{
  "vocab_size": 8192,
  "train_tokens": 297300000,
  "dataset": "wikipedia_en"
}
Below are experts of layer 9 (counted from 0) of a mixture-of-experts language model. Rows are named router (the router's row for the expert) and show model dimensions 0-127. Each number is 200 + 30 x the weight over its row's rms, rounded and kept within 0 to 999.
After each expert's rows: "gets" lists some tokens that make up at least twice as much of what it gets as of all text. This comes from a sample of Wikipedia text that the model never trained on. Tokens count by the router's weight.

# expert 28
router,261,194,224,240,193,214,183,227,219,211,180,226,178,158,232,176,203,157,181,199,241,192,204,215,220,234,212,228,194,225,174,157,207,226,192,238,178,190,179,190,191,270,185,243,199,188,198,169,249,184,163,237,206,167,151,181,133,219,233,201,186,160,235,176,203,194,180,112,187,231,198,157,220,155,214,185,217,156,234,218,194,230,190,210,210,244,220,216,200,214,180,189,226,216,208,260,185,202,212,230,195,211,214,228,227,307,198,201,239,146,187,196,189,177,225,166,247,232,268,165,171,197,219,205,211,142,191,186
gets: "in", "en", "u", "an", "w", "ang"

# expert 33
router,218,221,159,219,231,192,172,204,228,173,168,175,219,191,218,198,188,226,133,207,170,200,180,145,203,195,248,213,194,251,222,182,208,185,242,215,197,186,229,229,184,170,229,184,217,168,168,168,195,175,164,137,229,218,181,197,205,239,216,224,193,188,133,172,222,200,138,149,193,176,197,177,193,214,241,185,209,158,210,276,272,252,242,185,234,196,180,255,128,164,150,202,221,225,190,151,236,200,211,213,212,192,254,195,196,210,183,219,209,209,234,176,207,208,122,188,234,234,189,234,181,226,246,191,208,209,211,196
gets: "ing", "'", "ke", "e", "y", "able"

# expert 59
router,226,211,192,224,230,235,139,193,227,161,202,192,198,174,169,226,161,253,155,183,134,215,221,142,183,215,173,217,234,181,214,88,208,235,219,199,189,224,177,195,223,215,221,214,229,172,261,171,274,191,189,159,183,219,243,175,155,216,204,200,251,180,208,203,245,224,187,210,229,284,218,199,195,189,219,212,188,241,197,233,148,184,218,238,198,219,218,236,173,207,232,198,178,193,168,218,188,216,217,214,204,187,183,165,180,195,187,170,236,177,231,170,204,164,164,210,221,177,156,225,202,188,258,211,220,236,167,215
gets: "S", "F", "G", "C", "B", "H"

# expert 19
router,191,243,206,181,218,203,209,139,203,205,206,206,232,210,186,200,195,129,171,114,207,169,202,177,194,190,206,170,256,163,278,196,177,208,172,218,190,218,242,205,180,265,231,208,203,243,164,224,200,188,229,229,185,203,194,224,159,226,181,181,207,236,208,213,165,246,243,245,222,200,220,219,172,123,207,175,176,238,157,184,256,168,172,176,124,206,212,159,254,214,168,234,271,199,204,186,175,211,212,178,201,166,200,193,202,221,203,205,220,207,225,253,173,218,178,214,155,184,210,227,236,228,187,202,176,197,236,183
gets: ":", ",", "-", "),", ";", "):"

# expert 24
router,212,207,165,234,218,246,198,215,205,203,207,151,213,216,191,218,217,225,202,182,251,151,227,160,244,181,166,192,228,214,160,195,88,236,218,116,172,188,188,215,194,233,215,236,202,257,150,207,174,255,187,182,203,204,199,179,212,202,141,173,232,173,244,232,254,200,166,234,174,224,214,193,217,190,194,218,246,180,164,192,212,193,231,207,178,209,289,149,146,169,226,232,187,179,180,193,191,223,209,147,165,215,191,227,176,182,187,229,199,173,180,188,207,239,210,210,185,204,190,203,222,242,172,197,198,221,169,237
gets: "|", "\n", "-", " *"

# expert 61
router,208,199,234,218,210,202,239,189,194,257,198,204,125,193,207,141,229,172,173,244,241,204,170,185,209,192,211,215,191,248,217,212,198,233,198,192,183,168,155,164,221,174,179,231,162,178,243,242,218,218,148,167,140,219,198,200,187,190,188,169,175,203,173,185,183,179,169,161,174,119,195,164,176,192,221,201,160,167,254,206,224,172,155,136,244,188,180,160,203,223,225,235,213,195,247,252,201,155,196,179,156,192,202,151,175,190,197,229,111,192,216,221,234,143,219,205,178,234,195,215,222,217,180,201,210,168,211,194
gets: "a", "ta", "ina", "za", "ia", "o"

# expert 9
router,162,180,119,115,165,190,198,218,212,226,225,219,249,167,188,160,158,227,195,228,186,174,202,204,115,184,225,172,170,206,213,194,163,266,196,192,184,204,163,176,259,184,246,204,205,233,229,216,120,194,202,221,185,189,206,172,208,182,199,225,206,207,169,198,188,168,310,217,216,224,194,192,205,188,224,185,173,180,192,184,201,172,230,241,204,189,208,198,186,170,166,208,223,250,192,230,181,184,208,193,194,219,178,245,148,156,165,212,231,214,205,185,229,247,174,222,219,231,241,212,219,178,173,166,180,245,189,195
gets: " the", " in", " at", " The", " its", " within"

# expert 23
router,190,173,210,212,214,212,168,195,239,231,206,219,201,151,195,179,175,199,160,254,135,222,201,227,219,130,185,194,225,214,188,215,162,196,141,188,226,176,188,170,201,209,213,227,177,166,170,181,220,190,150,189,205,193,169,187,253,222,227,127,212,211,208,193,245,220,218,222,183,262,183,228,192,220,203,178,159,222,270,195,164,253,211,182,178,182,227,185,172,236,232,199,166,169,218,214,238,173,193,209,162,169,268,245,170,179,173,208,224,166,230,136,190,180,189,175,276,139,178,247,228,188,206,202,179,184,187,191
gets: " O", " U", " Ha", " Na", " La", " Sa"

# expert 53
router,201,216,146,230,186,216,211,174,197,180,191,176,262,224,192,189,198,156,212,199,224,145,199,210,157,220,208,140,123,194,165,236,186,217,224,179,181,169,186,261,211,177,219,162,238,192,236,198,213,173,196,170,164,217,206,173,208,199,224,239,184,195,223,240,164,186,253,231,202,177,178,186,197,155,170,216,182,264,223,181,239,147,206,188,180,207,213,135,225,218,171,162,213,189,220,258,175,277,173,203,175,159,170,212,185,203,161,233,197,212,160,150,157,218,201,232,221,169,217,143,245,171,198,178,167,186,233,224
gets: " a", " an", " is", " as", " the", " was"

# expert 11
router,204,191,186,166,194,164,183,187,195,209,231,212,177,175,216,210,204,252,188,198,252,195,224,188,220,193,208,191,168,234,189,234,212,205,187,247,171,156,219,216,222,282,179,205,255,225,224,254,165,177,206,219,174,169,201,181,250,228,212,263,207,197,195,247,173,192,212,217,184,146,157,187,201,179,183,216,194,230,230,262,140,254,215,150,211,184,191,229,185,217,168,176,219,199,233,192,173,228,154,164,181,218,214,203,203,258,206,236,157,192,241,159,252,227,143,192,170,198,261,216,214,135,198,234,202,253,178,223
gets: " The", "The", " the", "the", " new", " main"

# expert 39
router,239,184,205,185,195,223,203,192,220,156,150,201,235,166,211,198,211,154,227,189,188,137,158,151,167,148,165,268,261,210,208,217,199,185,227,153,224,198,171,205,159,194,217,217,190,237,201,118,244,209,173,200,237,185,213,174,222,223,132,212,203,211,207,126,220,185,201,219,235,233,157,199,174,195,182,223,185,183,166,196,171,226,185,181,166,226,169,253,150,181,222,194,170,200,212,212,221,216,210,241,158,208,200,230,210,177,214,150,195,183,194,187,187,198,177,178,137,214,156,270,220,179,223,198,172,223,238,242
gets: "–", " $", " ", " +", "^{", "/"

# expert 42
router,237,250,172,146,203,207,205,214,242,162,225,175,159,201,231,166,189,237,190,196,205,219,219,210,166,197,208,230,245,244,248,119,208,202,200,220,213,199,218,203,208,206,199,179,206,205,210,172,223,205,201,235,179,179,201,234,219,195,171,153,208,206,170,222,200,219,168,173,234,199,198,146,176,307,215,219,224,218,202,182,264,219,176,216,198,181,185,212,214,220,200,218,228,201,208,263,221,193,179,183,220,173,240,163,206,160,221,214,241,164,224,142,229,177,208,190,229,188,190,248,214,237,184,224,173,83,253,198
gets: "e", "o", "ie", "do", "lo", "é"

# expert 48
router,202,220,184,160,194,193,218,224,177,221,191,142,200,196,253,184,180,195,215,187,202,212,179,158,193,196,185,112,221,251,218,255,193,194,259,255,170,210,228,231,208,280,148,147,214,200,195,175,171,181,233,181,201,199,192,186,225,214,195,226,198,184,208,206,136,224,191,221,187,187,136,181,183,211,177,201,218,170,249,253,199,225,166,224,227,237,173,209,169,215,175,231,213,214,156,161,262,229,189,184,220,201,186,186,197,172,183,213,135,190,185,167,260,181,210,189,129,237,205,209,240,256,216,230,198,211,173,225
gets: " first", " only", " second", "ed", "ated", " other"

# expert 26
router,202,182,227,191,235,239,212,227,213,232,160,212,191,208,190,233,228,228,190,196,262,231,200,179,207,219,207,208,201,179,213,161,175,160,198,220,187,203,197,234,226,211,166,150,211,177,223,184,219,210,186,202,170,208,190,202,177,202,234,205,182,171,201,230,203,238,189,211,176,193,154,176,161,216,243,143,186,168,208,208,252,237,230,207,270,181,146,241,196,171,150,192,170,239,252,193,239,194,197,189,200,239,251,253,161,197,200,230,165,194,145,268,176,150,198,150,270,172,169,200,172,188,156,174,236,255,242,249
gets: "al", "t", "it", "il", "w", "ol"

# expert 49
router,222,195,145,251,262,202,136,181,211,196,188,176,227,217,245,201,189,187,135,168,207,201,223,184,247,203,184,224,210,181,230,168,150,160,239,187,235,191,267,249,182,205,246,230,194,209,172,214,205,190,213,220,190,207,235,160,217,252,214,159,225,263,234,242,172,173,242,212,232,157,174,201,201,209,207,235,248,217,209,175,204,151,219,222,220,173,186,183,219,193,170,217,212,209,247,208,216,193,211,181,226,188,174,208,155,228,168,228,255,202,228,232,222,202,206,185,164,209,251,178,272,217,176,153,196,167,159,156
gets: " of", "-", ".", " The", ":", " in"

# expert 47
router,219,218,227,193,183,212,207,188,196,230,158,174,246,177,203,238,209,181,241,174,188,254,193,159,221,198,241,169,189,221,170,253,237,222,222,178,224,209,220,242,204,164,184,138,236,208,171,190,188,174,245,182,234,182,230,193,208,211,205,178,233,183,253,174,199,212,186,212,208,229,225,215,206,169,187,302,177,225,193,216,190,190,239,196,177,205,213,236,215,241,205,189,160,174,250,182,166,266,192,216,233,146,184,157,194,177,214,199,137,155,173,208,206,216,233,234,203,280,222,223,191,189,267,266,195,235,205,203
gets: "0", "5", " m", " million", " known", "8"

# expert 22
router,205,196,243,208,210,205,181,262,154,216,171,193,212,174,208,204,184,267,220,179,213,197,175,226,211,168,255,230,217,228,221,172,189,212,158,166,218,196,252,208,226,192,209,212,226,170,189,209,232,193,193,258,162,205,125,254,190,165,153,194,197,209,231,224,244,212,218,213,266,162,219,182,212,216,219,214,179,160,177,193,154,227,197,210,226,229,214,205,186,196,130,180,281,200,211,208,164,187,158,139,144,172,208,171,186,204,202,214,167,172,172,244,204,227,195,194,214,175,222,137,227,199,239,207,191,279,216,214
gets: "er", "el", "ar", "y", "9", "or"

# expert 1
router,228,187,216,208,206,229,245,235,193,207,184,179,202,193,223,253,224,200,186,200,247,193,222,187,200,182,235,252,240,167,202,170,156,206,188,152,190,201,224,196,177,213,231,177,166,255,210,166,227,234,186,199,226,201,215,210,218,269,173,245,193,264,173,183,255,196,213,188,254,229,187,178,193,170,171,209,149,195,110,142,189,143,177,173,153,245,241,205,179,161,209,200,221,218,230,191,200,249,201,270,206,170,177,208,189,213,167,177,241,181,211,152,193,190,202,196,219,200,176,214,235,200,233,159,245,258,230,184
gets: " (", " \"", "/", "(", " [", "°"

# expert 34
router,179,198,170,216,234,240,190,218,238,224,213,165,200,184,193,188,205,230,212,180,183,193,133,238,226,194,240,233,195,232,183,174,178,199,210,183,122,218,202,187,217,238,190,190,176,228,235,148,207,194,237,258,129,165,174,166,181,193,216,130,201,200,193,240,254,215,214,211,217,297,217,191,183,219,182,140,209,187,218,195,242,218,158,210,206,229,202,181,188,224,184,195,220,227,162,155,202,184,269,197,172,256,228,186,190,122,237,240,217,164,188,170,201,155,190,162,200,193,219,189,191,217,225,207,220,174,168,181
gets: " and", "k", "n", " or", "h", "d"

# expert 13
router,179,215,184,155,203,217,211,224,216,213,202,180,194,202,221,151,205,175,191,206,202,240,156,193,200,166,203,219,219,167,206,216,247,269,189,207,264,178,179,190,191,242,206,255,159,206,219,278,217,194,209,199,191,200,148,223,251,185,244,168,136,144,233,212,185,178,205,169,158,218,203,169,140,258,209,181,170,200,226,185,224,291,209,140,204,201,200,183,180,209,209,202,250,149,230,253,172,150,202,219,204,203,212,193,224,214,207,179,176,155,216,212,244,201,227,139,224,181,191,198,235,169,198,203,170,189,226,230
gets: "ma", "ka", "ro", "ra", "to", "na"

# expert 29
router,179,197,206,193,221,213,244,177,211,190,225,181,196,187,174,175,244,191,171,194,167,166,218,197,186,184,253,215,182,217,212,175,207,243,191,150,192,151,195,185,139,181,199,159,233,246,186,143,221,173,229,200,208,226,204,182,171,236,164,301,150,254,190,214,212,213,167,206,173,199,220,146,168,138,133,227,176,178,178,214,293,136,189,172,209,232,221,157,173,193,201,194,213,184,205,254,227,216,229,233,175,167,214,147,232,163,193,197,194,211,200,206,213,174,190,191,195,226,184,199,175,201,177,173,185,236,195,152
gets: ")", "\"", " =", ";", "),", ","

# expert 51
router,224,230,229,213,172,203,256,225,202,188,234,216,231,240,188,182,162,224,191,249,203,175,211,197,244,201,160,153,211,153,241,163,186,229,165,207,175,209,184,202,205,186,218,202,214,262,203,170,186,248,264,220,120,190,179,216,189,214,192,213,205,234,193,192,200,157,193,213,206,195,175,211,199,173,223,140,201,256,171,188,214,223,171,222,187,216,219,231,198,164,246,187,216,261,205,217,174,203,190,166,198,244,198,264,217,188,306,167,210,181,203,205,206,205,128,170,198,200,136,227,205,192,249,202,218,239,175,242
gets: "-", " ", "\n", "–", " re", " Inter"

# expert 44
router,191,175,205,261,214,247,214,248,137,214,194,183,208,213,189,157,230,213,210,186,161,215,245,169,185,171,222,273,195,182,184,208,167,204,203,178,177,235,145,201,132,200,225,183,176,222,224,198,201,210,191,209,126,197,181,159,129,263,192,176,253,234,223,234,198,233,267,201,182,226,259,202,164,149,224,168,230,213,189,198,183,211,213,214,171,234,216,171,217,150,213,210,183,234,194,161,207,194,203,224,220,205,202,215,179,188,200,241,233,149,180,183,182,182,227,181,163,141,218,165,189,206,259,207,205,229,162,194
gets: " S", " B", " D", " L", " P", " C"

# expert 52
router,167,215,194,211,203,217,181,202,217,233,174,157,172,204,226,206,188,261,159,199,208,250,236,186,179,183,164,167,211,218,272,218,181,205,129,195,229,196,195,194,172,194,245,242,227,190,226,220,212,257,176,195,205,206,190,175,196,227,173,175,212,171,177,185,254,205,278,172,262,237,189,177,189,222,234,194,217,249,210,149,213,190,171,231,230,219,185,173,226,189,192,207,238,169,259,138,165,199,168,201,199,202,212,153,223,244,207,179,259,150,200,198,177,182,258,164,246,184,251,190,156,201,176,180,197,177,247,201
gets: "i", "e", " I", "a", "u", "o"

# expert 10
router,232,159,193,225,252,240,182,198,222,262,196,245,216,118,184,231,219,232,241,239,207,179,199,173,203,205,152,228,194,205,202,183,212,230,188,223,161,208,176,230,195,201,167,207,159,199,197,109,224,215,205,214,144,253,198,260,204,195,199,203,233,207,206,232,241,229,203,224,210,247,194,187,186,156,210,194,202,218,202,192,209,171,165,238,202,207,202,220,243,181,166,152,167,228,166,182,248,200,179,196,263,213,218,213,202,146,195,245,170,143,168,191,127,197,223,163,169,178,244,201,162,178,199,237,224,167,207,200
gets: "g", " p", "d", "c", "b", "p"

# expert 4
router,155,193,128,183,203,220,193,214,183,129,205,176,182,213,211,219,150,181,209,169,193,203,220,243,220,199,184,206,191,170,198,125,157,243,139,163,167,208,176,215,215,197,208,270,238,182,144,218,170,181,214,166,209,203,213,179,186,184,205,169,210,186,178,210,238,189,162,174,252,208,230,163,164,230,214,153,173,172,164,126,244,219,191,196,233,214,250,196,225,185,193,139,287,207,213,204,221,164,190,187,212,212,253,193,179,182,267,231,239,159,233,199,204,208,208,213,199,202,196,187,205,159,207,209,194,170,175,182
gets: "s", " ", "es", "n", "d", "ers"

# expert 60
router,202,221,157,196,179,223,253,220,232,208,212,173,214,186,204,164,249,218,205,157,240,194,209,210,250,219,209,220,163,211,167,169,226,252,197,215,181,205,218,248,197,168,196,171,234,216,188,201,192,208,261,213,136,203,164,201,171,205,171,195,226,206,243,232,181,217,226,176,192,123,214,198,124,134,252,148,209,165,227,167,231,260,187,212,222,197,188,174,202,190,212,242,187,171,203,213,196,176,163,181,221,200,213,207,123,187,217,183,227,173,159,184,200,244,185,181,213,235,224,152,148,211,245,233,250,181,184,159
gets: "0", "th", "3", "t", "6", "m"